Weights of a small mixture-of-experts language model, trained from scratch on English Wikipedia.
Training: a variant of SOAP for the experts, 330M tokens.
Below are experts of layer 3 (counted from 0) of a mixture-of-experts language model. Rows are named router (the router's row for the expert), gate (a neuron's input weights, with its number), up (a neuron's input weights, with its number) and show model dimensions 64-127. Each number is 128 + 32 x the weight over its row's rms, rounded and kept within 0 to 255. Numbers have three digits each.
After each expert's rows: "comes after" lists some tokens at least twice as common just before its tokens as in all text. This comes from a sample of Wikipedia text that the model never trained on. Tokens count by the router's weight.

# expert 13
router:087132143098165103104088138138115136133083152147075051111113137179149171154125130188171099137104180126158148107110070135083063164092128141126117165116145113092173159173170112115116170129082132
gate0:109133115137111149106120108168159147141131069146162093111126116093136068176096104141156107156133174135119134055106143142188107095152126138109111115122153143073108125137135126118152102114141110
up0:157099131133098070114120154092133105111145155124109193156135176145108183072110118129148155102116092128142104144181074095094168156147139099151147120110113099161152122124094116130100129145146135
gate1:118066137116121148092119073090107053136155123143078081088132138150125180141192229129143078093111152130095128167132094161134074144147133171177118127179149099146133139175119148147165114117175128
up1:130160143124154144120151128165136168109109124109175165121125173188106103091078057173093206169160154142093142090099131098099230134076085128138108110135109186116143089157138093071111148148077141
gate2:146125113183133155142143173101083100166114162149133144121124164127211129152194135056161108156126089105100123156167099132155160197179075170085107129148076091128119148092089110104092157127171126
up2:130125092177145142091175160155094122143129125098138157140084182114227143146148141110129108109125122163081145169052107129213142155125131158053063155125087087187183100137105127145126181065107124
gate3:193169108120113169138143080098125173114124099160119139121130129128105082084119152111076097153111131126179119071107123058116136153174086189155090135089215094149105137101142211110137150128130160
up3:154114124095121181108094192144099152137139113158135171133083130147112144083104155082099122096126092122179099116083175090111100169206154169146090130184126086157123117119118170188130157123153111
gate4:081135089140116129097121136080124095206123164114107171112084116179145137211117156122096113112079104115171138153091112167170112172124119122116121134110115166119121156150156143078162178110075180
up4:089147107135115109162143109134142142100165152163143072129089111140165133171142172114144122138171132119145116135120099149103156135160060153113134153108132100113125117086177123127144180140098127
gate5:069137123127118157178069122114119107095090186129135095109092176144130159145151126106085081141227109147126122127144144074138135110166108115135132118166133117152149099065117136168142093189196124
up5:129093082142125074096178147130106204160155132155089162156145113077128115157153145131196125087098170064084130163131147184078129096138155201122090134134078119096152115113109141110160157084053095
gate6:132090168106146083079082128143159047115149156124145134124180149149132084162142106116116097125089174091151071139147133106091138170132128138100097168155092161093171204149140136155128125166101146
up6:132139120176099136177189087136056162180094134157151154152108126124109148119115111151102163113121093155088177077114133131165141064122137064157157134138133075146089066152143146129125101108151070
gate7:108052139145125117136089129092131120114129191161136122118136111119158131126132168099060125135131074173105163092152158148173167096180161161111135161128118088114142124144123134112187145154097146
up7:129197126096136134092144101136144147141120072102123169110136162107126129170137083156201130143097141121165107140090134115108102143100096102143151124094179168153127118114150119130094070146142110
gate8:136119093147101191094135139131160166115154138132134063156160205111182123131144172084114087120132161102156175154142104192118086141147139131143126094147096075096086144193124098152156142118125173
up8:131193104130175093137139166186124127062109119175089098158110128111117162113106139115082165124061153150081119146138137175112117157174161158125091180171138177121135095199158092153083152146139148
gate9:190155103170055120167146120100141100152080219155149136089123154138139184116106136103097068159084121135123139128140160124117127171138142165125171108131129110170108205067068145141114128076109090
up9:050088138145172161125169153096117160097132058125103085178116062118152100139160113135203162133130125087153066167105127110118097105124123133095118150116069103105112087166119095038113094133089129
gate10:146145103115091144107111104134183105148129133200127109165139072128055122172136131155135179106187140191204146126134130083106133161203151145101153120176171112144121102180139131122137156176121139
up10:150167114099094118115084092111136098146134144165103123148117093159092134170158146180114155116172137170196166138127147125125105152175156136140118132171184145116155103186160126138138130149151138
gate11:116132113105055105167160130141125112143119135135178151146183160093113099127108151159166133098172157101118126137115117057193083127193142068126071110108155125063151115148113092135107133167130036
up11:169125150129206137066102112139137157088099113096070094087115073224131159158128144120064095186132107116117136105183133147079150174075084164162173133144105142160099106130128108157138125063139122
comes after: "\n", ",", ".", " of", " in", " to"

# expert 34
router:109140150089176155109080138138102061087116084077119124138127141115144201207161139182122138118075111108099087091123142139092168109149094199122114142173090111171170138140093102089107160075080064
gate0:129070133193149088151126161169139171115188160102194157146154083057062112147086091112078100121098157110145079116090158086154115140115165164185076117116186095108109169092121063115096132099088109
up0:142104146140105126181100091115180160181161106120173179145136157087102115107085068138167138118077127143120141094122143143152160104118072169178093083119133066144091138162145163040147158100113174
gate1:098123174082100117120122070079140120087142106146130120104119136107141120131102080141130154148118166119033113067135198147078129180137141156146097106157168092157098169124111150162115136156141162
up1:131159113178131120120174092168061173127152160162129124098169127133134141080111114115107152101133121117095108113045104134101199116134161098190182140070096126199096114164083144111117107119160120
gate2:141163112200134140181111175153154156134106117078101158162139144126162087115105107104155098164134111057126131143072127162161161149081156057151146190078158085165101116121035100192102132110174114
up2:211054131088093142197158103116076135127120161193057124105113129106131145183141097151083184104189141137129155105187124150086108129164160157104090101159164129102160116150160108164117088130092071
gate3:139184137110088069061126099156076095199164172126108084139113138130129124169087138132170159152111123120126173112172092108124103190125115114098083090148096111102146086149144157138118172108111060
up3:076100146128145181189164176127177147072096117135131165040126115105111107092177148106100110103141146118149086146126131157123178069111158117150131173098176154157133172119122094155127109163114193
gate4:076135125115181172094135112146168126143154173086187112132150137100170144062149108073093175060119168131111139088158122050129128143118119154126103114109068096125140160159147079133117154149143126
up4:089114138096146152099167122172152118138129115143206094117129116119134147062099109121144150114156135181155121083116127086115173120161147114158098164104070089128122187147106109129101138130129086
gate5:172086124165083132122125116096125086088186145146172135149122134177179149160117073081132151112130129098148163132113157155144097096195127130119101107167106182126100128143147082095176129149148102
up5:080151113082142124153112129173112148179046133096097088105104116060092100096185170225090115144160104146105102131155140126145141217099155147097146141068171082158140151086104160153096156112095125
gate6:122162119177112100087136109161103130154133105154116106148216142132165139151121161162162125138084168090087158146077118190140090109165124162137163098134118124158098105137137122129163120196136132
up6:074161137156068078103143120139083115130144102183123097184169121117194144113126120163122100134101150100130137171073116162183104155151118143095115137132110113136109112067177110090144080165110155
gate7:166136211155138112100120129083135082122131213183135191218151106120156125151129032109107151149156102152156157083157068163120114114146107161175081106074122072099137099102120090129119096164157107
up7:062070105075157150143167114177097128136139069089121072055099177140102111092154161149131111117163147152094101129131193115134137153080101101090168166132166166140148129124158193129093132096108110
gate8:173109140110142141098070139092204144111100111222123126170118167140119137163140131146108146100124113132058070058115118141116127058099128199177127094107127101095137155160083087166088122146110077
up8:121115133123134122082091119133180100128142102223126162153114152092113129137115133159102174098152126150068098097111130105127131068130140177191104115119152099116142187162100136134075073136140101
gate9:146147125121111089128140147114136188074090132131163164111160177169135181115167095088131183169163124158122097090146138141178165170172122098121080147137162091129160140184156148154155145185123188
up9:109074141102136137154114145175154174112158154137101135112144206168123104094157110083130186176139089075130118078114126123159100063160140105098055131140194106149146148089157145148127144142183099
gate10:076091135129089136153064106145093153148124162101122101068203094124117092126179121136096071102126119133138206195134103155139093143162173151090101186098123133144187123093140086111126160131122079
up10:094105135117085124066107108170106047134103139135096123097157084120120066142175118154118095071149131160122185203120125145184120129192169144100118184098147135113139113041091093102126146115177099
gate11:178156136169152142132067179115113033093137159176137057126126094076099164149120106161088099116141159103093110135097134156101123152095096253146099083148142135055143184121164150149109153141116132
up11:169180162134118150145113126149082065082153134160145093153101129149058149144112125132113082077171141154137151130125103194099091110113129191168076075135185131115172192141164134134064092159174108
comes after: ",", " and", " but", "),", " which", " that"

# expert 32
router:160126095142157145136088080154140124115093081091148091050096078092147168124124104162100179159123067110088133124094118106094132091095165154164158155100091115124109123110125119137158134078133094
gate0:114050057093152203128088140095138162115121195121127101133090149134163177146087131094106125099105118110119157159087139134116165144153120150154183131136113087077137136158125129150134079186156182
up0:078035112140119152138161165085181138125153163127178106129082151158173136125107098128119133131105117092117149164097142095104132148135118127125166099162136097072165172124122088148130111157101160
gate1:134117170127130171077139107072115146109185135134085153132113078133168114131110148156131069121138180202127128184088087141117173092150089110101167132128151086085128080159067126136092127072184126
up1:127141103108094176141105181126101087153122147134116136169105047092119151137154158151140124140099141151129188165094097139124135107152110117144166084152120132126129067209128179109108102052203119
gate2:105134080112098134128143141179182095140127093141174090132162148139146122121114165134144171116165086160116146093135137101135155102098171120083115146087098089164084191148142155151127138153143117
up2:148126170135167122124133125065091132117123169137060176121120093123108179143139091112112096117079154111141107141162128134135100160138087139167155096154152172102181074120127078138151110097105147
gate3:144128148220180146101112126126093122114173120109087143078100085109189105059150167145180099095146145146158148144186102097122073092113157084098130042084166124097087140094120055116086167120150122
up3:141110140077048133122154103158152136148117158153177151198156156137145162225135093107076091172129124108103106118073189123114150140162112142142140203170083141155158124095132165103191094080134138
gate4:148120111118092106132124082092115157116115144109132159136160171104119099150134143174128146164139154090113127138084151113131165120157112134121109216132073121092129107177141119119094082106130128
up4:064176140124142135131135147132183110137098128117131046110110103094169117123120093106116134107097088172109095104107087141167158142131111089145125064128186163160138177103087141095126132139102089
gate5:104179049168124185097140095137137151126097146129142154091122142106133136180090104128090159136135159163101126117187115118112139154164101118175128125095141140128174145204076170134132168134194149
up5:177090152220164099147132121198143113143139135108136139134098098109117103182107132080180046124163115108099138126149094139140133075153137157121120108154138135136122091060121179129114107111182130
gate6:109107142086113136158147147105104121128115102119106067150121131112103150126162184137131105140171144164146054122120075123133086081123117142147145136142042104147168099141178109191130090100150090
up6:146139147136113150128139113123139161132147099126111130074119113130127165164121096100131183142127128110105134144112146107068218161225101116157094177128209137107090108165116105094142135138086180
gate7:087142084120131099181083121125129118095068128146066097128137062084150106196098181093127108110017126088095121118167112189131113120076103116124109087138175120123164132125103126113166138129184149
up7:111154085117098189137115128130202136154084162138123132127091098157149110137109100099154136150120192149101157131130148171141151138088165119098099135167128122150169126081146095081188093093141102
gate8:172171126096110126201116103106107090131162128125103157106119134081161112106148126105131119114124192135041135098077140131143162071177111120159159162146122138178100131123128159123079124127102123
up8:052109111115100154099134172160164115092064122119138080149151108134128084139094114159115131146123143123149095179169113152095103153120138144113115076104161138124172097138137130090190059094116132
gate9:148125095025126165121146167154153095132099134092089133106148144102123112093172182132118087130156117183134087142154103165114159138087182120143125101126110086148141106167134144129163166141157146
up9:140108107064144110134129136185175085139091123124150124085122150090137097100171147163124096128152096183106063160122103120114122147041126138072117119132091135134164077156115138128164144140106143
gate10:081151084129090121165168086132103093101143126155064127155129144166114112084087163079134122129148099101037095086157116063109120153149125123075106147101121141134151125172144091080176226152117106
up10:167138159095134123139117146207126242121086157086112126108097167101085103159137120116165089101091149086210094116116086138104183154154105171082129117161107132123131173184105111135149108062146122
gate11:126131121173133134113133169148144162174133062100205137162133134129101111100093107118114082103110136166121132125151153131120083104131136137092156149116103149151133111075112120142152147129180167
up11:145118161109133146133120070128095116086128136162079136113128116166154153182149147122151171143127107121102119125146112102089142155110158148152100092130168089121128122180120113098085109105073102
comes after: " the", " a", " The", ",", "The", " of"

# expert 19
router:086125129175112131119140147089073133060147096125088075158124138110172153125154099160135110135110103122116150146145124184109117123074172126134099139128097167183148058075172118145073138155154099
gate0:061160104062169135156175093079105162127142162130121069107144101207165157147157185110155073160116161187111060109148117119126136162161149099115143128149150070152169135125085070108139078161104124
up0:154149136143090100108044147134107118103118124117202125120111180125137089107145077166078147131145052124130192162160159132136078068115151213152107145158099115131146153121182165121082134123138167
gate1:208085106156159112112153102157146131157131176128203112123169196116131177147189102128197126162089077107127137136133200114129138091122184129132138131171135119101138159153144094104063130143104122
up1:183114076147154086117144127179149108153122170127205110149142182127100175145169069132208098123095108152122156133087207092140144131131156147116128155198141089104121185143136106107070164151126142
gate2:141089199119129095161165126091123124138165129138148164141199134109145104139111145109127112059117143187147127110138160146165089103132145087061123109109128171110147193096108124154231101121081079
up2:110141080131117170094083137152126091107094113099109086127084101131073110135092129128124169200099125051092144111120111114098160124082107164147178133151139098179098072162141207119049146143172149
gate3:207131110164137133113153107100105132153174119183073094101128152123157161114146069185057110179146097112145120160101125120111111084115190118099067142123097093179134101169169142159148147092101135
up3:134136139067157175135101126099104151122094083136109114123062156129118113106116125173133127129110140121106141119128117131162181131131118160113111073099149125130084099146215143125182102123040159
gate4:050109120158162137199172082106132110162151150163100154124121118097101150156153122088124176101162155113130127152138133143123120186156111099146176131122132088151130189118086130136139101106090057
up4:167148139111051147046094144143163177109111124118164121095105153157152088125091176153096079167120088181105099125063104085148135073115164150145126149110137193130136100179173153128105163147160152
gate5:090107121079158147106167149167120119074168099119175118200094174155127099070149160133078107163206123111161124126166159138166124092128154091132041114202099081109181118097104103111119179144140116
up5:196121180191055107110092095113110119163073156128103131090177066097104134185102118136168160065099101174130098143100109130089108133126098154114167104078170146141119145122169152142152135104083120
gate6:155139140121123136186113125151142175121168134112120069075141095142141099132171127126166161183140097060089139183177105090125139131207131162156116138119109099105147153175093157074116130143179132
up6:128155146109089110175117123126159192120163130137149091100125110095125091121152104116147180196119106062110115165159120097122125129186136151124097149112105105085101138160103150058102144137163128
gate7:126194118138123153126157135123116159131132110187127136152116069151123102070139146130155117190086136111072134131158157123089099099145140118186126149102139149182111076089209123046131082093148145
up7:128075140163095117129094138149133130144102122083147122118131149177153151182068150103117096102153171129159158135131135129120162171121107124078154115127119144146146214166070120166131118146107082
gate8:112169153119174116084121128126078148146104161109117138069132084098113155115098128145103136150086096090156092203144109149056078126095090090153144118159157155125105086140144115152178110136128075
up8:133147096151130110173128138152152173092140129119120091196090129167147069117127131080131131109115144129124114080133144071191156118170122114117128141127094118134146206099113159078119137105144152
gate9:098155142166128158106125147117160116124093135122114136156123144103091147095135081157126098152090111075138107097164063084142178160141102107118097147117130143144121163142124134084175072121187068
up9:127126094088141075126131114163105164114168108121144126067126094189126102178140194104155149099149160184114149122105194144139098137112171141120190104129126123101137080093107144186100144081105150
gate10:116123153138198138123150130141125069121120069121149090124141131152183145101103118098125125149112149069077120116179165146110122162155139131113115143140207136150129230042124154092169112176152123
up10:142087108131109127141102178096134125188091175120149205161120140107139125114160112103166101071112088136146133127104040149142102204145083083151158092153156150113117082182079127130117118095081132
gate11:158158152144169136112121156136151181083167154184126145152143103104121188098121155124104124174122137105141140128066183168118182145185127100138179075179098133167152189136153109153172079064174176
up11:122143128110170143127109115129051127109128100142138145110148079116150200152139163166130131102120164085131126118078099151040157145157070085109172073137078135160123194151137165068127101066152104
comes after: "1", "2", " ", "3", "–", " ."

# expert 21
router:142118141117148162153100087082127104102150154068186069145126078174104146147145136132137178157173174139179126090111116181088159111078085140102135096156074102181122077137094119161085152198115125
gate0:139118146153122092152140139170155118105137132137117138126126095187093054188121119081176145047104133196110134128100159107102124142149132130157135158162101113116115163059124193122124182153177139
up0:081101153095162128177125128146130102119184201122098118124141130141090108184127155113173133073073106114137149199105085109143106154136115103176106163115105126158096136121073067116166186195066167
gate1:107111071074134077137086109167111204115193100113188159156109131097179211087072138133128135162115147149162197100127125071086118131116196052140085095140119139143129230080088103113138179161135149
up1:076098108143163080141145155177121162183162127134179217160137144171181161080086130133133104095132164137153220121120111122133181090088171132144154161147141177150118176098090162186141127159118166
gate2:141148144140145160116130165057142118110054100132191136122105097181124158128185095071111159106200163117163182127149035136150118198094148168096084145118152138122127125142160160182111104072145189
up2:112096099105139070154143114190165122181162141119080125121192128090123127124093127197158106188096073114100099116104218116122154068136092114169182126089105119143141117118125111116137131214124031
gate3:159096167142145089189113086118182154139092175149155068127058169153184133124117123112168159130221158089172095104148132150127128142065109172118167111227162082141094113109164186122147130117125126
up3:128134159129100102190145119117180150142101175147165054124046131162179130147137129098201138109177165076173092091144125133093152122082105178115144102176172106151100102094147153102153126108127106
gate4:118159171147094139108147076150174087101123105116144195118097128106120114135093155180058100130155110103114146121147157124117183130133122128140104122160177123118090140181153134161122120136101095
up4:159131126145162153091155159134131115135127096139145119129136145180183127097105124158104147091114157099098110093112143181133185166188130084088159091140183130137111100166187095128159171080144100
gate5:113099059137131091172122155083129164088079157103163159056198165128051149120045109130120186106102101104101110128136127090088170100111115071151134106140134062113102117075127133160144108175103127
up5:074106083108160100157097194064109156106086137111193143087179122119094137123058094133118149087117097110138108129190148097105123097122111083130134134115143064113092105057124088109127137212129122
gate6:153142193057047121138128110081125167220121130143118121126133140084144116082146123178079141105108141085157122125115177083130138103074180104146141096118123132144125123168103105167123133200127083
up6:150165213091071130157159116091167156189146137116134126112111132072105131116116077148101138152108105147169134083100159084115147105057179114134130105112143086130132119149117077179120157183154067
gate7:166120135123111164124138098106175094089150088114113114162107122087075105116153129130096108185138078145174032145144149064102102158135146131099140185141073067114166145140125115112146116123130089
up7:131130158134113051095093146183122141103097120156101124096161118113118178115135129131077200123117122093123194159194117129115145103140102089089127153166166104080173136118117107104115166158081163
gate8:138149144097137093127124131135128138124089135140122103077087154123080107119115126142102191064124103093109144091139127028072134112084134177097163123165150111123146074201116116142082145151123100
up8:102087113133089161133158132145111118152143095083108110175141117153135141142103149098105130207149176137078193166105205177152117128160105080168121083081111133104112192085102176133135108124149104
gate9:099135193133129132189156156094151139136102118146139112146217142116146086124130165163135123173131148100133149080144123153049102160153150092127089078135102118131162105095137080171103098076124175
up9:154133114111149103073112126156117133131136141110133147124027125121105157129155096104103168089163101154135104171161128084163175084076102170141165153147139107107093136156133156095142154190103063
gate10:131112150128135131127036134071151067182095088110182134117176112099140138091208118147168137162156119103134119129074106150124179160149139158083144114143142106151099086087172135079151102141141141
up10:107145108120132105109104138097072137103199145163161133162134188159073121255078111135121133106131158125182142101174198074131117116115171114164150162114128137161113141200090191134153134172098106
gate11:112137132149161062145134078063089148147144070098146115120163165205145126103078138132169113124129085054176132144117124178130095124138073116143148147158160126123171101081127139130154095126143144
up11:110144129183190108144163058098126158151121053131123101112188183138130124112129132129174138085110112042169150123098147183124107114131113146147130181165116147162196112091142097131128127159146141
comes after: " |", ".", "==", "\n", ")", " =="

# expert 3
router:077171124097091141164108176151099143136096118150139089146085148072221149101172152171158178125137133175146163188147120143129163173111134171095078114126127109092117153189067108127115156152086118
gate0:169175168168160089224119136135144142112126125135090108133078157161161144212093117104088140170127149140092151115152131120179139116124169164168108137145140128165089135150173189127171124103155147
up0:128131133134075122165089119111157115135110103138090165143133108163105084161113136144102151135157147143135103132149198156115073068113141084186173193129074174165167119127145139195124094133090125
gate1:107104079128097115138104143074141189139170125160158078189119113079099152070120102155076160132118131148085117139140124095170114063172136129156066152104106177144149122148096167127119128127140142
up1:141127126162133104104096116117060134137116118093073142070147139107190114191131108101153172102171126134206144110164169202142125151061107144136169086123146123092138157117157117139134135112123127
gate2:146114134165162078081118110124145155130178160144156154150134126123088173133108161109089110177078124168097174143046105166131089117163139111127083117113130107097105119119089155143146079103114139
up2:151130120151156155184123167103142100131062105147146092081108075080122095155143117102156139113157166109097107150189112125153144163110112158164162121134156138152196142130141110125153182124107118
gate3:148142087116172131147165119127101175049094088146129099130148122126132115153131131169108173105198213164133139133122152156139163144106135110171132170146153150123119128115092142094095118110107083
up3:177129110108076175160160088101184167073135143136182099134161192086131120188123042148115148089137225139124063145134123180112158134090083091157118075130107151111125093190097138115102136095137114
gate4:097153143141130103154202162162118105113158125187075095129112143169126163165160051111158165182177062105223120111143194162155185195090113165159091176145175114154105150172163057095128109137163110
up4:170158077155118145118133103094119135164110100077160115163114121063131137162100187179156130112083215127093090135126132083141088100130117051115111156104056123117147086115119175171133110106079093
gate5:152123115182179140176145099119132081108109147103099105159115173138106108090149147131129127149129090158101124202122158086099146111054159108121152111100160115134085142087160154135100177165118202
up5:142108151117072100120139144091141141105134145162131181090149160146135081132126153145094119158104184115211117114096123161145114196108144147148137102103145187104157128144113130116130111105106105
gate6:137104085119137108101156157104207097119062162103172138144182118114121139098172090088165152078149054117147149117141186158161114162141101166161055165066095115064126118094103039136145166156098118
up6:145126183093114101128101084112172122074141124123132089085142113115201089090095102179126115112172155157071125120141090153151112157168125159111133141172108138198119128109135190113072116114191142
gate7:080155065148113125156131131140157125147136118147134142171192152129071139125101080126153207124178185107150163162165182165157104178093140133150118154117121158094154174063101174139154151139119126
up7:087185101170112102173133112110169105087126133126100137184103151089097093137117146093147169109153161099145160118134155141117106114136133137159140125140093152116107161114097154079137136116103137
gate8:128119174171103156121166118149153068120107096140068141084121096068113134152133119092148098126123135120061134149136110106112143125149171096144150117148100104075104178161133137108105108119144155
up8:188134131094123126101146127122090076190103116102186126083121029158129127084142126112124126119124220102063150121115153120147136109185141182123145155152116087154132172120182085056126119086176143
gate9:188089101131121159142138137113153179068095136164056133135106119190169145128111107096161086084102174097075098172115083203126084115150142110090060149132178169151142135092139126188161217143129135
up9:061148158144163103091123109139097085177156117081146105101144103074099114122178159136068166146124092153145165115107139096137163133094126166158161111110095086110092123155136119071091093105125099
gate10:065126128161060099145121082163119111040157116123101118101136176108151140121119080109184086135169151156146057139093139104155097164116135144138120123123155145117107115139105107137166111145141097
up10:147048152077130100169154119138129111123093124146097153146127164188182146143136136134143134139159144139141101171108104111116131117087210177090075151080124103114116117108111146124160055126201152
gate11:119143151172155100072141105080169134092152151130167099147107161088117126118151118074142139130136137088135087091059152133123125120230134127118143116155096090136095118180139111086107150119139097
up11:106096155079140132135038074140135125171115100101111163144163167131145133122054131102115108079149107135105146144138116128080099170108093150071086088088131186143156152053181171088155127167153166
comes after: " of", " in", " to", " on", " for", " as"

# expert 11
router:169145104145116104194116106041162083113090096102092084148147129133145099112155170176095097133167063135137119114138165145081157155076090099174150141135141094138152048138122125144155188171123094
gate0:213055102139135117171124068130165092134133180166087171114047118144104107130154110126110161177105154052128115161082111136077150160140136153145140137161150173117111113099155139120155150133139102
up0:061184122122101162064131126155116151109152053130135102118173135108120168092098142151149084114170089174133155089172139144185100094104086124163150144098170104138120138165111104121145115106117138
gate1:089091094150175138157186139109100163128102168139121130121144138112067103123126076138060125106152173201071193149156115150109118101135125146150140160146157118134153143105070136091138135152182187
up1:167180134129125117091109077180185133147148123110175113156157115114172138119160142132129102159107098059144103077127154100136160140144116113114142128121117093112131125124170142102113150090060096
gate2:153138166082076171158147106197187079160101138158132093166146068087103117179150108132091171125134097096153138125140102137137191089122180120092128110075129101148112106200150159135090162085129143
up2:112169142088098156164108157091161101193155101180123116119153140155120105097098147125138158141133171096135160108118095141037138128105200077138086137164107120089153180111134158094117168072153120
gate3:192120125122184143127109101172161168108106134142111145129140099114153101104122090127165169093080110097209119119103146134119133141160138176175144075116115064091112143149111048099128105123117119
up3:084094129122091119136075139110122073136132130121163105149102163135100175119123140110135102166187122161101106124159088111102118074112106133127104160134085180163163075123130185164136139131144150
gate4:078137139135157075160090089107091125109175137164194122086233159133108155110138133148128135117163094099145134090120151100085166103172140109134114101087115073088147127148105146132195125121134106
up4:111097136116121133158083150064089133120130147139128107135139149077115110179106052096069168099170116128118134183114180138163110108110118120156105141085103110142089083120087130190157122085133083
gate5:141119172087157135207121191090154115131196080081091120117091085115149063141073114093141178139114108120100159126119138114158135118137139119194077124112074140090092098115076085091080081113163125
up5:123181162152130106104080127122182095100122175167175162126127100138146156113107162150163124115197146145123139099118170126120140142114121096131100170131160104118141100140152109156128188146154135
gate6:136060177127122123129188119128113120145107143126129144149130098190078106117130133127150133149155116084164224137107141120112118139099137086128158155133198137102143085106162099100157132148042140
up6:172117174141158147170155124175173123178132152155159097135113187206090115120186107121154178110106148100142171068148157131068097195064124157144098134138149090138181127194106124121111165110142114
gate7:117197164090118112138131141127129046139143160109151129140091101111114088095106139105075200165130156171082077105186103058101120104194099117045167144142134120142106103202150131078168054107124137
up7:121033075174134144094139119122120137116153116162128150134145140103122165110232117099172105098148167078154116116126141206158121162106184124218091112123150168125167158089139144170101173120058156
gate8:155118088085124099142116140148134064119168136135054144104162096154139108134196128086131126107140150045172114155129207082130149105080136179145176111159156116114139120152137122085149137165149131
up8:158137096101116099136144125144120106122164123104084170123172110121170073116175091119120098071152132066194141148154219116125144088102103193130183126157164116128137143179129114071144134131114117
gate9:187058100196122167081158177118132231120196155166140132159114182127077087130133111151118134115155166122102156106136118095171106094154136056130167136154142095148118123161139119049137138146188084
up9:135102103165099187124167166101135206107177126146123151157165170171059102136065104072142192190167155144090151088091084144162086062120133125156162102135155132127097086064145124114097179168154138
gate10:162106138071156088157130182140182047093099164112075115061099080129143133118109134104115132110088101188153143159194105147133102180151089143132139119149153068197132197174106089142139155209125213
up10:109131099170084174131139108126090181190164104160186129172135160103113104178169103149164114095096098086127108129093140107127162091107152133161171132117104154085106058162138141138091149113098108
gate11:144144198128072132096167159109096134109126083091159132118143131151110158126167180109116122167196154081090149143134121130125102152119157122087140123104102065120098135144123140098129118123114146
up11:098130122159108109147128131157106087131144087095165053106109081155130102111156102144121137104139124072047153112108094119132137129135125080081134157073147102070123191103095139136140122109132119
comes after: "0", "1", "2", "3", "4", "5"

# expert 24
router:128116109116095145134117145075090104134111111129144113120107119173078081172139160176154162111109180143152105130119080169095169156091084136099115126145096152186131076184104118083120150120144137
gate0:121163127133141142176135162131086073133127162175176135099114143102146097188132133117170095142152075092117116114117129105170143158120150152089073149102170149089137150175149115181103125183136183
up0:151099145109119106125059156129145159132104121138117106182151076125068127094140123186099154112134180151091114138112150121058132164154138116217165123145119122123100099121069146115132116077152070
gate1:145098065131105126099127129110080122130189128094126136136150136154065138097035182133111106115111125176153162109121094110172136144205133143153114138112175108103195147123127103152123127136162041
up1:162080127108115105080065140135069174118180143096096125129154129157051111096060189152115104131147149166155160169114093141156088133211128183151077142104168118145157141170131124124108138146175068
gate2:081168095106091188166097152161103163088111079122049154123119144123100114149139153121105119226156163122084067123155147162114181117087147124105182155138107151097151120157129122115095178161148094
up2:071124156126098181114145127115192129190193125082122141154131143186082145098122093138146141185107138104150139145167121148121126090161108158144126069143154179112151109113109142102128151150150202
gate3:144096093105132132164190126169105163083114148122193152151107170118130111086211124155121150132081150155160173142120150145109168198070096165148115164116214144107128131143130140184090127115137141
up3:134155150112148142112098070138123111114125094124105143083098128141175140142159107132161163244160125101166124141055182092184141121107135134154152133099131165135160189166090129083125092124107182
gate4:088122140103032183125123158151111128135131172082123117133140122109124172111177115165140050129106126163113169165073199117152126163186161111133157096113057173110144123103141160122151144105140116
up4:162149122134128130138148163150078149142104148143155160145146095062143162120158121122159081143175157142183123107135123165104069111128137086122122183093113129020136137109099094176122126178137182
gate5:111116079120153091190053120120132121087187194161089155133123088102087154094112062091105076132064101100118111109103097126108061120140182091110136115133156071133122090171133159192187145129179099
up5:074170177126120128113126106125183164123136148081162066109160166145124100141073152148096146112115116147149165071161149131195111092076135223188107146180149141069149157116120092139121147148113159
gate6:164107088183155131098155142111179095156128164158151095086128151066102079192120091172127096114075117131151127098127170133125186074148133153177152144164149161157147110153106106090154133093123099
up6:162113107167175075151173119123148127139117175118167037071114129062177107161127068176153084141107135138172134122111131144114138103156128157147138099160111153195141113163103101041112142097120126
gate7:093137089150139108119172147144160168101176063141079148131146139126195072114228092159126139152097157180162100060140123112123129042112130122131102119090138116106142120110118156133182140134117145
up7:150107131079136119144043123112100135158094182182182105128107117167089171149058156067132103107183108090151181158123106138158099201149103108124167128185179107132117158123133089115097149141120124
gate8:137107111121149077154152146153141096078143100134151163171147087146084162116055111168117076120118115079161144134162123110171109118150138102187124138103134150134078168104099168125171138092111090
up8:120151133149092157123097100117104143167115170120133130075125181135163096100158164076154160111124164168133102133129135141090144126087107133106095133148134118138133106111142100159065132151122166
gate9:150089123082134159137135112107095095167174122099102159126131128121159116179160109140098120160142171090111139111063182108189181153117144127134051132160150139109157190139121170128133118149136152
up9:096070130131112098134100108177162081098156159181171127064153157156159162088140144164180106121148132139110147110096106128088147140073106132087121106107149103100181115112067107161137200137191091
gate10:130155067177128132110150202124122112157140078164129118082144123126163107110115155159158130110104128087159090108147138149141121140188119080140134154110141162092046167131168148133086116088099174
up10:121100211102174174121094126131152152062133167116133144157104125133120176183179123125109085162122160144092148119122127123095150140078156166136114120151143121162183112120087067100118112174103125
gate11:082150179125134093108107177202094178104132139133166125136134101085089082104158201115105164172168088146139083124119130139169146130076095162144098166155146180097121117107158122136080104145176106
up11:076117181145095139127107108174114130127132155124110129101159108107139093100138171133167140202120058100091113122111110155122156124093090144154102134215176214104184116163144131169090124125171130
comes after: "\n", " |", ".", ")", "==", " =="